From a checkpoint of a small mixture-of-experts model trained on Wikipedia: vocabulary 31770, 4 picks a token.
Below are experts of layer 6 (counted from 0) of a mixture-of-experts language model. Rows are named router (the router's row for the expert), gate (a neuron's input weights, with its number), up (a neuron's input weights, with its number) and show model dimensions 112-167. Each number is 50 + 15 x the weight over its row's rms, rounded and kept within 0 to 99.
After each expert's rows: a language model's description of what the expert responds to. This comes from a sample of Wikipedia text that the model never trained on.

# expert 62
router:26 43 41 37 60 49 44 52 51 62 75 42 52 68 61 41 52 49 45 33 82 18 47 60 41 65 60 55 14 65 40 34 19 49 37 50 55 35 52 79 51 30 70 31 68 44 76 58 24 28 52 36 36 43 71 34
gate0:30 54 29 50 59 47 67 56 55 49 68 43 65 39 26 55 64 62 62 25 82 60 50 57 52 74 76 48 66 51 56 68 59 60 58 51 49 54 53 61 37 41 71 56 39 74 74 52 42 51 37 66 36 70 48 66
up0:43 57 53 65 31 43 05 63 59 39 45 37 84 77 37 30 42 43 44 43 35 54 52 08 56 40 67 53 43 28 25 43 21 79 27 25 65 41 89 62 64 58 66 45 64 52 33 50 59 27 52 60 45 31 48 22
It responds to: Of and in linking a noun to its complement, as in House of, population of, In 2020, plus word pieces ic, ac inside words.

# expert 44
router:56 61 43 51 28 49 57 66 51 47 50 48 63 35 44 53 46 51 53 66 34 39 54 43 52 49 49 53 61 51 53 57 43 53 52 88 40 46 55 55 49 47 47 69 49 35 26 53 25 49 38 56 76 32 31 65
gate0:61 57 48 70 58 42 90 56 77 47 33 43 53 48 29 67 54 53 68 58 51 66 65 00 44 15 35 64 54 44 64 37 76 36 44 56 44 34 56 56 72 35 26 45 27 73 34 13 35 33 61 59 49 55 65 33
up0:59 42 39 57 49 48 60 60 77 45 50 19 55 53 58 57 52 51 45 49 59 40 58 22 51 17 48 51 28 39 37 22 51 50 34 67 57 37 56 77 37 59 49 55 29 48 33 39 45 50 34 60 65 55 46 42
It responds to: The word the or The starting a noun phrase after of, in or at, plus list dashes and the piece oc in Locally or Locard.

# expert 22
router:59 45 44 46 58 52 45 37 42 65 38 47 58 34 42 54 52 48 48 55 35 00 37 59 69 41 45 50 33 42 46 45 56 43 42 43 59 41 51 25 58 58 43 42 73 43 46 49 72 40 64 44 10 59 32 38
gate0:45 68 04 52 53 64 71 55 62 47 56 37 52 48 52 70 53 73 27 51 32 55 43 63 66 62 64 44 30 89 41 48 43 58 47 48 57 52 67 61 41 36 87 67 47 51 39 63 33 50 13 56 64 46 57 08
up0:48 36 46 79 66 44 62 62 50 46 60 49 52 43 52 85 69 59 26 57 40 51 59 69 66 59 60 70 24 54 37 45 59 56 50 77 76 51 57 54 57 23 73 63 48 29 61 60 37 51 13 42 51 66 39 42
It responds to: Pipe characters separating cells in Wikipedia tables of election results, fight records, race results and succession boxes, plus words like total, held, estimated.

# expert 0
router:45 55 56 47 58 38 48 30 55 64 53 47 59 54 41 58 39 61 50 54 48 04 38 57 49 36 35 58 52 46 42 71 41 51 37 61 51 67 49 64 43 69 55 38 63 52 65 71 70 50 63 52 33 96 50 62
gate0:85 44 18 80 56 40 60 32 52 43 37 51 55 27 52 54 50 47 58 43 49 52 76 60 27 66 55 62 78 56 40 48 42 23 54 44 56 46 43 37 76 62 75 38 47 93 26 57 44 60 37 55 49 48 56 76
up0:36 43 63 26 31 86 67 59 37 36 70 35 34 57 35 77 49 18 32 66 27 36 26 47 58 37 53 26 23 55 66 62 44 51 61 51 53 61 59 47 32 32 48 65 42 24 53 46 44 58 59 27 61 45 56 32
It responds to: Pipe separators between numeric cells in sports and election tables, plus semicolons in lists, and "at", "during", "Synonyms".

# expert 37
router:70 60 40 39 61 52 66 62 39 48 42 47 51 62 41 68 34 50 51 42 56 88 82 60 29 51 23 18 68 40 35 43 34 60 67 25 43 73 75 64 25 41 61 57 61 69 53 25 34 20 22 69 47 42 42 64
gate0:32 49 35 63 47 53 53 51 24 56 68 44 31 43 48 52 40 38 15 26 86 34 58 37 54 49 57 33 69 38 48 37 44 66 77 55 35 63 50 51 57 28 26 49 64 50 73 90 43 67 66 78 47 72 78 47
up0:30 60 35 53 55 74 44 75 46 37 59 28 43 47 41 59 24 49 47 34 62 57 46 60 68 14 44 15 54 28 61 68 52 55 30 44 48 35 53 39 46 25 83 65 59 47 32 38 73 44 60 40 39 61 34 64
It responds to: Colons in infobox fields and scores, dashes in lists, commas before "including", and words like include, example.

# expert 6
router:65 55 55 57 40 43 60 73 48 50 56 36 64 54 61 48 69 84 66 71 50 53 58 36 51 72 65 25 80 56 63 50 67 49 83 32 53 62 68 59 61 25 28 61 79 54 68 53 37 52 62 65 11 49 72 45
gate0:48 48 30 35 56 55 64 66 34 19 27 45 63 61 38 64 55 55 39 18 40 48 55 33 56 10 50 58 28 46 57 49 68 41 58 66 37 38 55 25 38 30 58 64 37 67 43 72 50 31 53 54 70 60 70 82
up0:32 75 79 41 55 32 29 27 46 72 52 52 37 45 65 68 49 42 40 87 59 38 33 52 64 76 50 55 52 51 45 60 28 63 48 49 68 52 36 86 46 72 43 39 59 57 45 34 69 39 33 51 54 66 52 40
It responds to: Personal first names and their word pieces before surnames in cast lists, tables and prose, such as John, David, Sam.

# expert 3
router:99 44 81 54 59 70 65 23 48 69 44 47 27 43 35 38 41 59 47 47 63 65 55 32 46 54 58 46 35 49 64 54 50 04 36 63 54 12 40 54 41 49 54 67 33 70 47 56 45 43 40 21 69 47 22 40
gate0:40 62 40 58 55 52 38 38 66 64 58 61 45 41 56 47 33 38 52 42 53 56 56 49 54 31 53 67 32 46 57 41 38 43 50 49 32 50 37 52 29 55 30 69 61 45 62 42 50 70 45 22 62 61 36 33
up0:74 48 46 55 60 42 23 52 59 53 42 34 43 52 69 65 87 73 70 66 88 66 61 31 36 61 60 41 87 35 43 50 58 43 43 59 55 54 50 49 54 32 57 26 35 30 23 60 63 31 67 32 46 59 59 39
It responds to: First word-pieces of proper names and foreign words in tables and lists, e.g. Mor, Kh, Ro, Mah, plus Thai/Bengali bytes and coordinates.

# expert 7
router:30 40 52 38 43 53 78 62 53 60 36 76 44 72 70 53 42 31 32 60 37 39 32 56 40 42 38 45 25 59 72 60 46 66 67 42 55 39 32 61 69 43 28 30 30 67 27 58 33 50 61 64 54 58 72 41
gate0:83 61 36 41 58 71 51 66 42 49 45 42 48 53 42 74 37 52 42 73 40 60 70 48 43 55 80 43 22 62 46 58 38 55 41 42 41 39 58 43 49 55 21 50 63 55 53 53 53 59 24 58 76 45 68 44
up0:74 57 60 33 75 34 72 28 38 50 56 63 51 60 47 66 31 46 34 55 37 61 60 39 42 44 91 69 54 58 35 21 48 51 44 37 37 46 39 47 46 58 12 45 58 09 44 60 29 23 23 35 35 33 75 01
It responds to: Table cell separator pipes in sports and results tables, and middle word pieces of foreign or long names, e.g. ask, est, olog.